python train.py --num_hidden_layers=9 --hidden_size=96 --n_experts=32 --experts_per_token=1 --d_expert=128 --d_shared_expert=0 --hidden_act="swiglu" --moe_layers=[1, 2, 3, 4, 5, 6, 7, 8] --router_score="sigmoid" --normalize_top_k=false --routed_scale=2.0 --balance_loss=0.000576 --balance_bias=true --scale_expert_input=true --init_std_router=0.0199 --lr_router=0.000724 --num_attention_heads=3 --num_key_value_heads=1 --head_dim=32 --vocab_size=15098 --norm="layernorm" --norm_place="pre" --norm_eps=1e-05 --positions="rope" --rope_theta=10000.0 --rope_fraction=1.0 --qk_norm=false --attn_scale=0.177 --tie_word_embeddings=false --parallel_block=true --init="normal" --init_std_qkv=0.0509 --init_std_o=0.0 --init_std_up=0.0509 --init_std_down=0.0 --optimizer="soap_variant" --learning_rate=0.00492 --beta1=0.95 --beta2=0.99 --weight_decay=0.021 --lr_head=0.00805 --warmup_steps=200 --schedule="wsd" --decay_fraction=0.571 --decay_shape="linear" --final_lr_fraction=0.0 --batch_tokens=32768 --max_seq_len=512 --doc_mask=true --train_tokens=227800000 --max_steps=6952 --dataset="wikipedia_en"
Below are experts of layer 5 (counted from 0) of a mixture-of-experts language model. Rows are named router (the router's row for the expert), gate (a neuron's input weights, with its number), up (a neuron's input weights, with its number), down (a neuron's output weights, with its number) and show model dimensions 0-95. Each number is 50 + 10 x the weight over its row's rms, rounded and kept within 0 to 99.
Before each expert's rows: "comes before" lists some tokens at least twice as common just after its tokens as in all text; "mostly gets" lists some tokens that are sent to it at least half of the time. This comes from a sample of Wikipedia text that the model never trained on. Tokens count by the router's weight.

# expert 7
comes before: "\n\n", "\n", " The", "The", " | — |", "\""
mostly gets: "\"", "]", "\".", " [", "”", "\" |"
router:56 49 37 29 27 46 37 47 44 66 59 70 53 63 58 47 33 38 59 34 35 46 62 63 36 61 55 51 72 41 49 57 33 45 55 62 62 53 36 63 59 67 50 40 44 53 51 41 49 62 47 62 59 54 55 41 47 49 49 38 48 52 58 58 55 43 41 51 53 44 71 54 67 58 49 42 57 48 35 32 48 42 40 52 49 39 48 49 48 60 54 56 65 48 62 51
gate5:34 57 42 44 40 56 43 39 49 42 47 55 54 54 34 45 29 58 46 47 56 55 35 29 41 47 59 46 39 32 38 64 59 74 33 68 45 39 52 64 56 49 58 65 65 58 51 32 49 45 58 70 57 57 55 47 47 37 45 65 46 57 63 65 44 39 55 53 63 46 49 47 52 50 46 30 43 52 64 52 46 43 43 48 62 60 48 55 36 49 53 59 36 37 54 61
up5:60 37 55 44 65 42 42 75 45 42 47 49 43 42 64 49 62 40 63 49 56 45 52 58 59 50 42 42 45 66 53 30 55 39 61 34 51 63 52 50 25 48 51 27 39 39 54 69 44 50 42 52 69 45 54 53 42 60 56 46 37 49 48 55 33 54 41 65 41 56 38 56 46 55 50 68 43 55 34 46 36 59 62 49 49 39 50 45 54 60 53 40 70 50 49 33
down5:52 55 43 45 44 51 47 52 55 49 59 41 50 44 40 65 32 71 64 40 47 68 52 55 52 52 57 42 56 35 48 62 42 55 52 57 41 50 36 57 68 57 56 53 41 64 45 30 49 63 44 65 49 53 41 56 66 38 33 45 57 61 31 62 53 41 62 63 55 44 61 40 54 46 46 71 47 36 51 43 54 33 37 71 60 49 37 43 68 41 50 55 36 54 60 47
gate6:39 42 35 57 55 44 64 42 40 45 56 67 47 67 52 58 40 51 54 47 59 38 68 50 68 56 30 57 39 56 45 52 40 33 50 56 53 51 57 38 41 66 64 42 66 59 63 47 53 50 29 38 46 58 51 48 55 45 56 42 52 66 36 47 45 44 57 43 43 54 59 57 53 56 48 57 53 35 53 61 47 51 54 62 33 48 36 53 45 24 78 49 61 48 56 37
up6:45 46 42 55 56 47 48 59 52 55 55 61 54 68 50 52 47 39 57 50 44 50 52 68 76 39 49 54 38 58 48 44 52 53 62 80 67 47 68 42 48 51 57 37 61 53 38 46 38 55 47 39 49 42 46 55 55 47 63 30 44 68 28 51 53 56 64 49 45 49 46 63 57 47 70 57 46 61 53 48 32 35 72 56 35 51 60 60 39 50 61 42 44 51 55 63
down6:61 44 67 53 62 47 52 50 44 48 69 60 51 54 50 31 42 36 68 53 61 55 48 53 39 46 68 47 39 60 36 47 45 63 55 55 48 44 71 45 50 45 55 34 53 32 49 53 43 41 34 62 32 49 27 62 67 46 40 47 44 44 31 56 48 35 71 59 69 40 50 50 47 37 56 46 40 39 34 58 55 46 51 44 39 53 44 44 59 40 44 52 53 61 42 53
gate7:67 40 66 63 47 47 51 54 54 47 53 47 43 55 35 51 52 53 47 36 70 63 50 48 54 68 74 51 65 70 68 47 46 44 56 56 42 55 37 68 57 56 51 56 53 38 56 42 61 74 51 62 44 52 31 48 43 26 61 42 57 50 48 46 57 53 51 65 64 47 49 66 48 55 52 64 37 52 58 52 51 60 55 52 39 46 48 49 42 23 42 51 60 47 37 44
up7:46 48 43 44 56 47 45 55 67 58 43 57 58 59 55 43 54 53 43 45 32 32 54 52 49 45 44 44 47 42 37 51 71 68 38 44 58 70 35 48 62 51 63 49 36 65 51 70 48 25 41 44 71 53 63 46 45 46 50 49 44 46 61 70 42 58 57 37 35 68 50 55 61 45 45 37 44 47 46 43 41 49 53 43 72 42 42 56 56 63 40 46 37 58 59 43
down7:49 49 58 64 47 28 46 48 37 61 41 48 62 66 51 51 50 78 32 48 53 61 71 43 40 60 44 45 53 50 46 42 72 65 49 63 58 55 55 66 54 40 41 47 40 56 49 37 48 38 68 37 54 48 47 61 53 33 55 45 43 48 53 63 60 44 63 29 46 50 47 45 40 45 44 52 72 46 51 53 53 53 37 53 52 34 48 40 47 57 42 61 54 73 42 50
gate8:50 35 47 50 61 50 48 50 62 51 45 59 72 52 48 38 49 62 54 47 35 44 52 50 67 52 70 45 54 42 48 67 53 50 59 58 56 64 27 46 40 41 22 61 57 64 40 39 51 49 53 58 53 54 59 52 43 47 43 54 70 48 52 69 42 45 40 38 61 47 35 49 42 65 53 62 46 64 59 39 50 58 47 51 65 34 74 57 46 33 54 50 56 53 42 59
up8:60 55 36 40 48 47 42 37 55 62 51 83 47 45 37 52 42 78 56 67 49 39 61 45 49 50 45 57 67 59 57 55 50 64 61 44 70 59 23 73 44 50 46 44 62 40 47 34 61 55 54 52 50 45 62 56 47 44 41 48 67 54 53 62 39 59 50 46 64 44 58 46 60 57 41 53 47 57 41 45 50 41 60 60 46 46 58 57 38 52 46 52 52 44 53 65
down8:53 43 46 47 51 48 54 63 59 47 51 39 65 50 26 40 44 54 59 45 59 39 61 59 68 49 35 53 37 58 38 48 34 50 53 51 61 35 66 46 50 67 52 27 77 55 45 57 64 67 48 49 63 42 42 61 39 31 53 61 46 48 52 38 51 46 38 54 46 54 49 61 43 36 48 56 48 69 52 55 50 55 38 48 52 44 47 55 30 43 46 47 64 36 32 42
gate9:43 61 62 35 59 49 45 37 52 48 45 43 58 60 49 29 47 53 53 66 49 55 62 56 50 49 50 42 45 44 36 72 44 68 49 53 33 56 44 54 55 51 51 53 51 50 44 53 43 64 32 59 38 43 59 34 67 61 54 44 59 74 46 38 54 44 63 62 48 42 56 58 43 55 40 47 33 55 54 35 49 59 44 73 58 42 54 39 31 48 72 52 58 43 54 70
up9:51 54 56 55 50 59 35 47 44 59 52 50 38 51 38 53 42 65 42 51 50 37 39 27 39 36 37 45 56 53 57 56 44 51 57 50 59 36 53 40 44 45 65 53 47 66 49 19 52 44 39 53 58 52 55 67 34 40 39 46 61 46 54 59 52 43 28 62 52 45 58 58 48 45 45 54 59 56 43 58 54 29 55 34 63 45 35 35 45 33 51 24 55 48 38 48
down9:50 41 48 50 43 47 42 53 50 39 50 59 48 56 40 58 39 49 71 38 51 63 49 78 49 38 55 53 47 62 52 53 50 50 58 62 47 61 63 52 42 45 35 57 38 32 44 45 52 59 40 48 51 56 66 65 51 38 31 35 68 52 69 25 50 46 44 57 54 52 42 39 75 45 54 47 42 59 51 43 41 64 64 50 34 47 52 42 47 59 27 63 49 48 55 52
gate10:48 44 42 33 39 59 62 42 61 58 47 45 39 42 74 37 56 46 41 52 46 49 30 46 49 46 60 56 50 55 73 51 68 52 37 67 43 50 61 26 68 51 46 54 47 42 55 48 40 41 36 52 63 47 39 46 61 36 55 72 40 44 51 52 46 54 65 62 56 51 64 38 48 58 45 54 52 41 61 50 59 57 52 46 44 55 59 68 54 50 37 36 52 35 50 33
up10:40 54 50 57 58 52 39 47 36 52 45 50 58 35 56 48 75 50 55 38 42 60 67 56 62 43 57 54 47 54 38 67 48 57 53 60 52 43 57 37 56 47 52 28 39 46 70 56 71 74 64 38 52 44 63 35 57 50 58 25 44 36 51 50 77 55 42 49 50 56 45 36 55 49 53 50 48 41 49 53 49 57 45 42 54 55 44 62 40 47 51 36 68 56 54 58
down10:59 36 61 49 59 50 72 43 48 58 52 41 44 73 46 49 52 57 52 43 63 58 59 66 39 51 55 47 49 50 70 41 45 48 45 54 52 39 33 45 54 49 46 54 49 43 75 53 55 62 44 44 49 52 41 65 40 51 35 49 36 82 61 34 59 54 42 60 49 30 62 47 62 63 50 45 49 38 40 38 46 42 42 55 49 54 68 38 49 53 30 57 55 56 55 55
gate11:28 34 62 68 50 46 41 56 48 54 52 66 55 75 55 48 57 59 59 40 42 55 48 52 41 53 44 52 56 56 43 54 60 60 73 48 45 33 52 65 47 51 45 37 54 64 66 48 49 50 58 55 68 34 59 60 36 30 49 63 52 49 56 64 52 58 50 36 50 71 35 59 57 46 52 44 53 51 36 57 67 62 50 49 45 44 65 61 42 45 45 36 66 46 58 44
up11:40 58 79 67 61 39 54 49 28 42 38 51 50 48 51 52 54 46 65 46 53 44 50 51 65 55 47 53 56 51 55 41 56 43 50 58 65 57 27 53 56 41 50 42 63 56 57 64 26 53 56 40 60 53 46 38 60 30 44 51 51 38 27 64 47 57 46 61 55 42 58 62 53 68 57 36 59 29 45 44 49 49 53 44 52 57 62 51 44 53 37 35 56 64 53 57
down11:58 46 47 43 54 41 39 56 22 49 29 38 52 36 58 60 41 54 52 69 69 62 26 39 46 47 49 56 52 43 49 62 58 42 63 44 47 55 52 52 54 46 55 54 59 52 36 38 48 46 52 39 43 44 58 65 39 42 60 38 38 44 46 68 70 60 35 59 45 47 49 68 59 51 60 36 41 47 52 42 56 65 65 56 32 48 49 39 36 47 57 45 49 56 38 55

# expert 21
comes before: ".", " of", " and", " in", ",", " of the"
mostly gets: " son", " politician", " family", " wife", " community", " actor"
router:56 55 36 51 35 45 44 51 46 67 57 62 53 68 49 53 41 40 62 43 21 51 55 53 33 53 52 47 45 49 56 42 46 42 51 39 40 53 45 51 64 54 54 53 53 49 57 40 41 50 34 57 45 42 55 44 39 69 63 33 61 38 64 69 57 52 43 61 56 52 51 62 68 57 25 35 54 51 36 46 60 54 45 51 28 38 56 42 49 59 54 53 62 53 70 60
gate0:51 41 44 40 48 35 45 64 43 31 46 50 54 36 51 59 38 43 43 32 62 35 56 60 37 53 46 43 57 57 55 65 50 58 39 58 48 49 57 10 63 58 49 37 68 56 56 38 39 57 55 47 61 57 60 53 51 46 60 38 34 53 43 51 47 51 35 65 37 49 44 46 48 42 47 48 42 48 35 61 58 56 59 46 46 33 40 61 41 50 57 70 51 38 46 58
up0:46 45 42 63 67 49 32 59 41 58 59 56 53 62 35 58 46 45 49 57 33 56 35 46 46 43 28 38 56 60 55 36 66 49 46 63 68 59 50 78 51 61 53 70 46 57 39 69 54 55 42 38 47 47 36 57 44 55 51 46 53 34 42 47 38 39 64 50 54 56 60 53 36 53 40 63 51 54 48 43 36 50 55 55 55 59 53 52 59 42 52 26 48 56 56 32
down0:54 66 39 53 46 44 57 42 55 34 42 45 48 60 62 44 48 30 71 46 34 60 41 42 44 64 49 58 63 48 57 52 38 52 65 38 63 47 31 26 53 46 45 56 35 60 30 48 36 58 57 49 45 47 50 29 69 58 51 47 42 62 51 59 51 54 53 50 49 51 60 60 39 54 50 43 57 53 51 50 51 37 35 44 56 69 47 41 61 61 60 56 36 39 66 63
gate1:56 30 67 45 40 53 48 59 43 47 53 54 49 62 52 59 42 52 47 54 75 53 50 66 60 44 41 28 46 61 38 40 48 65 49 52 44 54 49 53 60 52 60 44 71 46 44 48 49 47 32 52 47 41 59 39 45 56 46 54 50 67 58 68 37 53 59 66 68 46 40 50 60 64 43 56 52 40 47 23 61 32 49 35 39 53 45 71 41 45 54 43 54 52 37 57
up1:67 38 49 47 48 42 71 55 47 39 35 60 69 59 48 38 34 55 38 49 41 67 66 57 49 49 42 45 64 49 55 43 52 67 45 54 41 58 65 33 55 43 62 48 51 68 64 35 58 44 38 31 52 45 58 54 39 52 52 54 42 64 54 63 42 54 53 65 46 63 59 43 46 65 33 53 55 60 44 41 50 41 49 46 75 46 44 44 40 48 65 54 41 42 53 60
down1:56 50 72 46 53 61 47 52 47 54 45 62 57 59 34 28 54 41 31 50 43 55 39 55 65 58 46 40 61 66 42 45 46 34 58 57 53 46 61 68 45 43 53 57 67 36 47 45 38 36 65 39 57 70 38 47 50 67 69 37 41 47 52 50 70 53 52 51 53 65 49 55 58 67 36 52 42 46 46 54 59 75 52 48 59 44 53 35 39 51 56 54 54 50 46 51
gate2:35 62 60 56 47 65 65 46 61 44 61 34 54 56 39 56 43 48 39 41 44 47 41 49 65 44 57 58 50 42 36 46 47 46 50 65 59 45 54 61 56 45 67 57 42 56 36 44 53 32 46 55 54 42 57 43 40 54 58 59 40 51 59 48 56 59 45 52 43 65 58 58 46 33 32 53 67 49 43 36 46 36 49 80 61 49 39 40 74 41 58 45 65 37 42 63
up2:65 57 50 43 40 41 47 55 34 45 47 43 64 56 60 48 57 44 49 52 35 63 57 58 37 44 69 48 56 50 74 41 46 56 53 48 58 43 51 27 33 37 66 44 55 55 44 31 58 53 55 43 55 27 49 40 62 54 56 40 45 43 76 37 54 56 65 62 38 48 52 49 57 35 52 40 50 40 44 47 64 47 69 45 62 44 48 53 39 59 52 62 48 44 52 70
down2:42 57 55 64 44 67 46 48 40 63 46 46 57 44 58 47 53 42 59 30 44 48 49 41 58 39 38 52 48 32 50 58 38 27 54 60 63 52 56 49 49 45 44 58 41 49 60 52 33 54 63 34 62 47 23 46 45 51 44 27 58 55 37 25 50 74 44 40 50 50 55 44 50 66 47 48 44 41 32 49 47 36 60 47 44 57 36 57 48 48 46 61 42 36 49 63
gate3:69 45 62 58 38 36 40 53 69 50 58 49 57 58 56 53 67 48 48 58 56 58 49 37 53 57 63 49 30 53 53 47 42 47 55 43 39 33 36 35 43 51 53 43 56 59 22 52 40 42 42 70 54 61 45 34 57 48 66 56 41 43 45 63 60 25 53 44 57 50 53 46 68 56 39 41 42 63 50 56 47 47 52 52 57 53 72 57 58 46 50 51 65 49 60 32
up3:50 52 59 34 62 48 56 44 58 40 50 56 64 40 47 52 53 52 35 41 69 54 40 51 53 51 66 53 47 28 46 55 34 46 54 45 51 63 62 61 49 57 34 47 49 59 69 66 45 58 40 51 42 45 57 49 52 61 50 52 78 44 48 35 64 47 59 37 40 46 75 37 48 53 57 39 48 70 50 55 54 65 46 52 62 44 43 35 28 47 68 50 45 50 48 46
down3:52 55 34 47 45 34 46 47 25 53 47 51 41 53 37 52 52 45 36 48 52 62 40 50 48 46 34 47 48 33 42 54 48 60 35 67 53 65 54 75 40 45 47 69 39 46 46 57 55 48 69 29 45 59 61 61 42 50 41 50 59 42 49 51 67 31 47 46 69 52 49 47 64 48 53 46 58 53 50 55 50 59 47 59 41 37 44 28 44 42 71 49 55 46 33 41
gate4:61 42 31 40 55 34 50 65 60 54 53 52 35 42 72 31 48 46 63 71 56 42 29 43 62 39 45 46 57 45 56 44 53 44 48 54 46 35 58 67 58 56 55 64 43 45 46 45 57 48 55 42 57 45 48 55 65 49 65 51 35 41 65 49 40 58 54 46 78 66 52 45 59 48 42 64 58 53 52 30 46 37 38 49 54 57 49 51 46 63 46 45 61 47 37 36
up4:48 60 60 51 57 50 53 50 47 56 47 82 55 61 44 42 58 53 24 31 42 46 65 59 43 55 41 30 51 54 40 56 52 43 46 58 52 48 33 61 57 49 51 50 54 50 52 57 50 54 53 37 64 50 38 57 50 55 54 31 44 37 45 71 65 49 52 61 49 62 28 53 47 38 33 60 42 50 56 41 58 51 50 51 53 67 67 34 43 61 61 61 29 60 52 47
down4:49 42 61 54 55 42 64 35 44 34 39 60 60 61 47 44 52 62 45 43 43 40 50 61 45 73 46 21 45 46 46 54 65 43 59 57 44 65 66 63 57 46 67 41 38 56 65 44 46 40 45 59 57 39 52 60 42 47 63 48 37 36 50 52 56 37 26 48 54 55 49 57 28 58 52 58 36 41 47 44 62 55 37 40 45 49 50 50 60 54 42 60 34 55 58 60
gate5:40 46 49 60 40 52 37 43 52 53 51 64 51 46 50 45 62 71 45 40 49 61 48 57 45 59 35 49 51 44 36 51 53 50 46 33 69 47 61 50 59 46 50 67 56 44 50 30 39 46 74 53 60 59 65 54 55 52 46 43 72 38 67 74 52 53 39 65 68 42 40 37 48 62 50 53 50 58 53 57 49 48 33 59 64 52 41 57 42 41 33 42 49 71 49 53
up5:40 60 40 63 44 47 44 50 47 50 58 57 42 45 51 54 45 52 49 47 42 46 47 54 51 51 52 31 23 67 36 47 72 41 31 35 54 45 40 60 37 53 53 46 65 51 54 45 42 50 55 68 52 52 53 25 53 55 63 46 46 56 61 43 60 37 31 57 54 56 46 56 51 61 59 57 49 62 49 52 27 58 44 51 59 60 73 31 27 42 61 44 56 49 49 53
down5:43 53 48 50 48 45 48 62 56 59 53 65 47 58 54 60 60 54 45 35 54 61 26 34 43 43 60 48 44 54 56 40 55 49 54 74 50 50 51 55 32 50 65 62 51 44 33 58 64 76 55 50 58 54 37 40 51 47 62 36 35 51 44 42 44 43 56 57 45 64 59 46 54 35 57 55 46 58 53 48 27 61 43 40 37 67 46 42 55 57 25 67 61 40 57 53
gate6:72 49 65 62 43 47 43 42 48 47 76 55 62 70 53 55 43 63 52 47 48 58 40 56 47 38 62 33 44 58 58 56 58 38 50 41 44 52 46 43 63 73 59 48 58 48 49 41 64 62 56 61 63 64 53 45 59 55 46 41 67 61 58 41 62 43 46 64 49 59 45 53 55 37 34 43 44 34 54 47 38 51 56 48 34 39 60 28 47 49 59 44 56 62 60 62
up6:41 60 44 45 64 29 45 56 49 34 41 43 46 55 59 45 61 33 53 60 43 59 58 54 44 62 66 48 41 49 64 57 45 57 32 48 66 47 62 47 52 52 50 72 47 46 43 62 53 57 51 33 54 60 38 38 57 42 56 47 40 53 65 28 43 36 48 62 49 48 48 50 56 32 40 46 52 56 43 62 70 34 38 57 51 49 46 58 46 44 44 43 41 22 64 62
down6:57 30 48 60 56 47 53 68 49 42 46 41 52 45 33 58 52 47 57 53 50 46 47 57 45 62 35 53 51 66 43 57 59 64 51 51 47 70 48 54 48 41 46 53 58 62 72 51 52 61 50 29 60 35 52 46 67 59 44 53 46 51 41 68 58 40 35 46 78 54 60 57 49 44 60 46 44 38 47 43 32 45 37 40 49 42 52 43 59 30 64 37 67 65 43 57

# expert 10
comes before: "0", "\n", "3", "5", "1", "4"
mostly gets: "′", "°", " ft ", " | +", " | −", " sq mi)"
router:38 45 44 51 40 43 36 54 42 65 65 58 48 58 50 46 25 42 61 41 52 59 66 38 54 46 41 55 61 38 51 49 43 35 48 46 56 45 38 58 52 56 51 56 49 73 49 49 31 58 44 64 62 42 56 31 41 66 73 44 54 37 60 48 49 34 39 53 72 40 60 51 74 59 36 50 55 46 42 45 59 43 39 46 57 42 43 52 53 55 58 53 62 41 57 60
gate5:48 54 46 47 53 42 38 38 41 53 54 53 46 55 47 34 45 54 57 46 58 47 44 51 57 59 51 57 51 60 50 46 54 40 50 44 35 47 42 79 44 50 33 71 57 68 61 31 44 46 75 52 53 33 30 53 51 57 49 43 50 53 53 47 46 36 53 54 63 50 42 54 61 36 38 55 54 66 39 66 62 65 46 75 64 52 31 42 54 46 60 57 62 38 58 41
up5:50 44 34 47 33 55 60 51 49 42 54 39 66 54 55 55 52 47 53 48 46 53 51 51 36 39 55 45 42 38 46 67 60 64 68 64 65 56 55 33 48 68 64 39 38 25 47 62 52 57 33 52 43 58 58 43 68 61 39 59 48 51 52 56 62 54 56 43 39 70 57 47 43 65 44 40 46 55 67 40 45 52 55 31 41 45 67 53 52 60 49 45 39 68 36 57
down5:65 46 38 61 50 35 42 51 44 60 34 72 51 34 55 71 38 42 50 63 35 48 53 58 55 31 47 51 53 40 45 50 49 62 59 42 57 40 57 43 49 52 52 46 40 38 71 35 44 48 33 48 49 49 65 61 50 37 41 37 52 47 45 57 42 63 66 58 48 49 58 60 58 49 60 57 32 44 59 58 52 66 44 55 53 34 41 67 53 58 36 51 62 32 63 60
gate6:44 56 32 58 43 41 32 47 56 65 59 52 43 57 35 37 44 65 36 54 42 55 62 25 57 33 45 60 54 52 68 63 55 49 50 41 56 49 70 35 34 45 31 52 61 60 44 48 43 59 35 37 37 52 43 35 36 55 63 48 61 41 54 62 44 53 49 57 46 59 67 46 56 41 48 53 39 61 42 44 61 36 45 50 42 39 51 57 69 49 52 45 56 53 47 63
up6:55 58 45 71 51 49 48 50 36 68 53 53 54 59 24 54 55 43 55 47 54 26 54 64 55 51 59 67 59 59 50 48 53 60 49 37 43 34 53 42 54 42 51 43 50 78 47 53 56 53 58 38 40 54 46 58 43 50 54 54 51 38 46 63 43 38 51 60 28 53 31 51 40 35 76 54 56 48 45 52 49 43 43 58 42 39 50 43 66 63 58 42 46 31 65 47
down6:39 42 48 36 45 54 65 56 66 22 60 51 45 40 45 50 58 64 58 60 53 33 40 44 62 62 46 55 51 51 35 50 58 52 51 76 45 35 41 47 45 40 42 56 63 60 30 45 38 56 52 43 42 54 47 51 53 47 54 50 48 45 37 43 44 59 39 63 31 30 46 50 50 50 42 55 45 62 65 54 55 42 39 53 52 66 49 72 56 73 50 37 51 62 53 60
gate7:42 65 58 57 46 60 54 65 47 55 40 56 43 44 49 44 39 42 56 41 38 40 58 51 47 68 50 66 53 39 40 38 42 68 48 49 60 45 52 55 49 21 58 70 42 60 47 56 60 38 57 48 53 53 44 51 44 47 56 59 59 38 53 73 44 41 48 66 68 50 62 49 38 47 44 62 37 55 46 55 19 42 35 47 45 67 39 45 45 61 50 51 48 44 44 32
up7:28 52 51 36 60 46 52 40 40 56 48 58 47 53 45 49 38 59 50 55 45 53 40 38 38 62 46 48 46 61 50 47 44 64 39 42 39 55 56 52 46 37 64 43 31 49 43 43 43 34 65 64 62 62 54 43 60 59 62 38 64 45 60 46 34 64 58 53 44 33 57 60 48 42 68 45 43 63 40 51 33 64 33 38 44 49 48 41 37 75 50 46 57 48 33 36
down7:46 55 47 46 55 50 35 69 51 43 54 59 66 30 48 43 60 59 45 42 50 67 48 60 49 65 57 46 52 45 54 43 41 52 32 61 32 48 59 29 55 39 46 54 65 43 53 59 56 44 52 52 47 46 58 37 54 47 39 38 23 48 35 67 30 59 51 57 50 55 42 46 60 41 59 71 57 53 60 34 51 47 49 45 51 53 43 31 69 42 41 48 45 69 42 60
gate8:57 41 52 41 47 52 37 45 65 68 65 52 46 38 65 56 67 51 47 55 56 65 50 65 57 58 45 38 52 51 59 62 50 45 35 50 59 56 48 64 56 62 52 49 53 45 48 38 66 31 58 45 59 51 52 52 36 56 57 48 52 38 57 55 47 53 37 41 53 58 50 60 49 69 62 67 55 44 52 28 44 34 40 34 69 56 43 49 32 47 40 49 21 59 36 51
up8:58 54 56 56 31 65 43 48 52 41 62 42 53 58 50 62 56 34 58 31 35 46 59 41 37 37 40 30 45 62 59 60 57 58 38 45 51 51 36 54 59 51 76 63 70 37 68 37 66 44 43 61 53 60 47 64 45 49 63 50 48 46 57 44 64 71 44 51 54 50 47 42 49 53 50 53 37 51 44 63 50 55 64 53 50 58 62 64 53 50 49 49 42 39 72 52
down8:54 74 51 59 49 28 54 53 48 55 54 41 27 42 68 41 51 54 36 45 62 50 44 52 52 58 55 47 58 46 57 53 58 53 46 49 25 65 42 60 60 58 43 70 40 59 44 44 61 43 65 59 42 50 52 40 48 42 50 45 40 47 68 47 72 49 45 35 34 57 63 61 58 45 54 58 36 56 45 27 33 60 46 50 40 60 54 50 54 63 43 39 43 62 55 55
gate9:50 33 57 50 69 38 36 46 38 62 56 64 51 64 70 59 40 70 58 38 44 40 37 27 57 62 52 40 38 56 50 44 37 46 55 42 60 44 45 38 59 57 46 49 35 55 46 41 52 54 56 67 50 70 44 50 46 47 56 49 37 58 60 58 54 47 38 46 53 26 57 43 45 53 46 37 68 67 32 49 56 43 46 51 38 52 50 32 55 56 49 45 35 55 52 47
up9:48 61 49 49 29 57 53 50 49 41 40 37 60 43 32 40 61 32 47 43 64 49 58 71 31 52 45 53 57 38 59 49 64 53 35 64 52 61 59 54 50 46 74 49 60 43 57 58 54 45 46 31 61 40 53 32 54 51 49 51 55 32 46 56 52 48 66 57 46 65 38 49 64 52 40 66 47 39 60 48 53 44 33 65 55 41 53 65 40 50 40 64 64 52 41 51
down9:63 60 28 38 44 54 50 61 50 47 54 55 51 35 43 49 47 44 34 44 41 48 63 44 57 53 51 66 50 46 74 56 51 67 51 63 20 62 45 66 73 38 50 52 39 54 42 48 49 50 43 40 74 40 55 54 47 63 49 43 64 51 48 51 46 52 38 44 60 48 56 54 54 37 36 75 49 43 53 30 36 44 53 52 43 51 51 55 66 58 37 58 46 47 52 52
gate10:51 37 51 42 36 52 41 58 63 38 56 51 36 50 22 51 36 45 61 22 59 54 54 47 44 44 54 52 38 48 52 40 45 62 39 53 52 49 42 59 71 58 66 45 43 42 38 43 54 51 40 55 57 65 57 66 57 38 50 53 43 61 53 37 46 42 67 49 46 40 57 68 38 40 57 41 50 39 54 58 69 42 72 32 47 46 52 59 67 42 53 44 55 44 41 45
up10:44 48 66 52 46 51 39 48 51 52 79 50 32 59 33 45 55 47 52 27 60 58 41 45 36 48 60 42 57 39 47 51 55 51 55 38 69 33 54 53 57 55 46 53 44 47 38 70 51 35 49 45 50 53 55 63 37 35 55 36 57 57 53 53 49 46 60 57 70 55 65 66 56 64 62 62 58 57 47 59 54 46 71 38 41 52 52 43 57 48 33 48 45 44 27 55
down10:34 39 33 30 35 52 61 54 54 68 63 62 44 59 64 40 51 50 49 46 57 49 43 59 49 45 49 62 40 55 70 52 53 57 53 40 48 50 47 34 58 45 40 68 42 52 41 57 52 40 49 70 57 53 45 51 57 58 43 57 54 44 44 77 45 60 48 53 42 51 51 37 59 44 47 59 47 56 56 59 46 48 55 55 38 68 54 48 48 43 70 33 67 49 45 83
gate11:46 49 40 31 48 51 59 53 57 47 53 60 36 52 54 47 50 45 63 52 37 43 55 58 47 38 49 54 59 51 58 39 63 57 55 60 63 54 45 55 56 71 34 35 38 50 41 63 39 42 54 59 56 32 48 44 61 41 40 55 55 56 57 51 33 50 43 32 43 47 66 30 35 62 44 63 38 52 49 57 54 65 49 42 70 63 54 54 72 29 51 72 65 49 52 47
up11:55 51 37 50 61 51 41 47 41 43 48 38 62 54 53 47 51 57 28 38 67 66 44 36 57 48 51 52 43 51 50 64 40 48 40 38 41 43 57 47 38 32 61 55 57 47 52 26 64 55 44 42 38 50 50 53 58 65 59 54 50 52 50 66 75 46 69 63 55 48 45 62 65 38 56 49 56 49 57 57 30 36 48 49 45 39 57 42 27 69 46 37 39 47 43 54
down11:41 36 69 55 57 44 52 35 43 54 54 39 51 48 67 59 55 54 64 56 51 73 62 47 37 59 59 58 53 69 66 65 33 57 50 42 58 58 61 52 52 55 38 57 47 54 53 34 65 57 51 64 38 57 70 50 75 51 42 50 58 58 50 61 52 50 44 53 55 51 38 39 56 46 40 58 61 61 53 72 51 46 38 38 53 61 48 29 47 54 44 48 53 45 47 32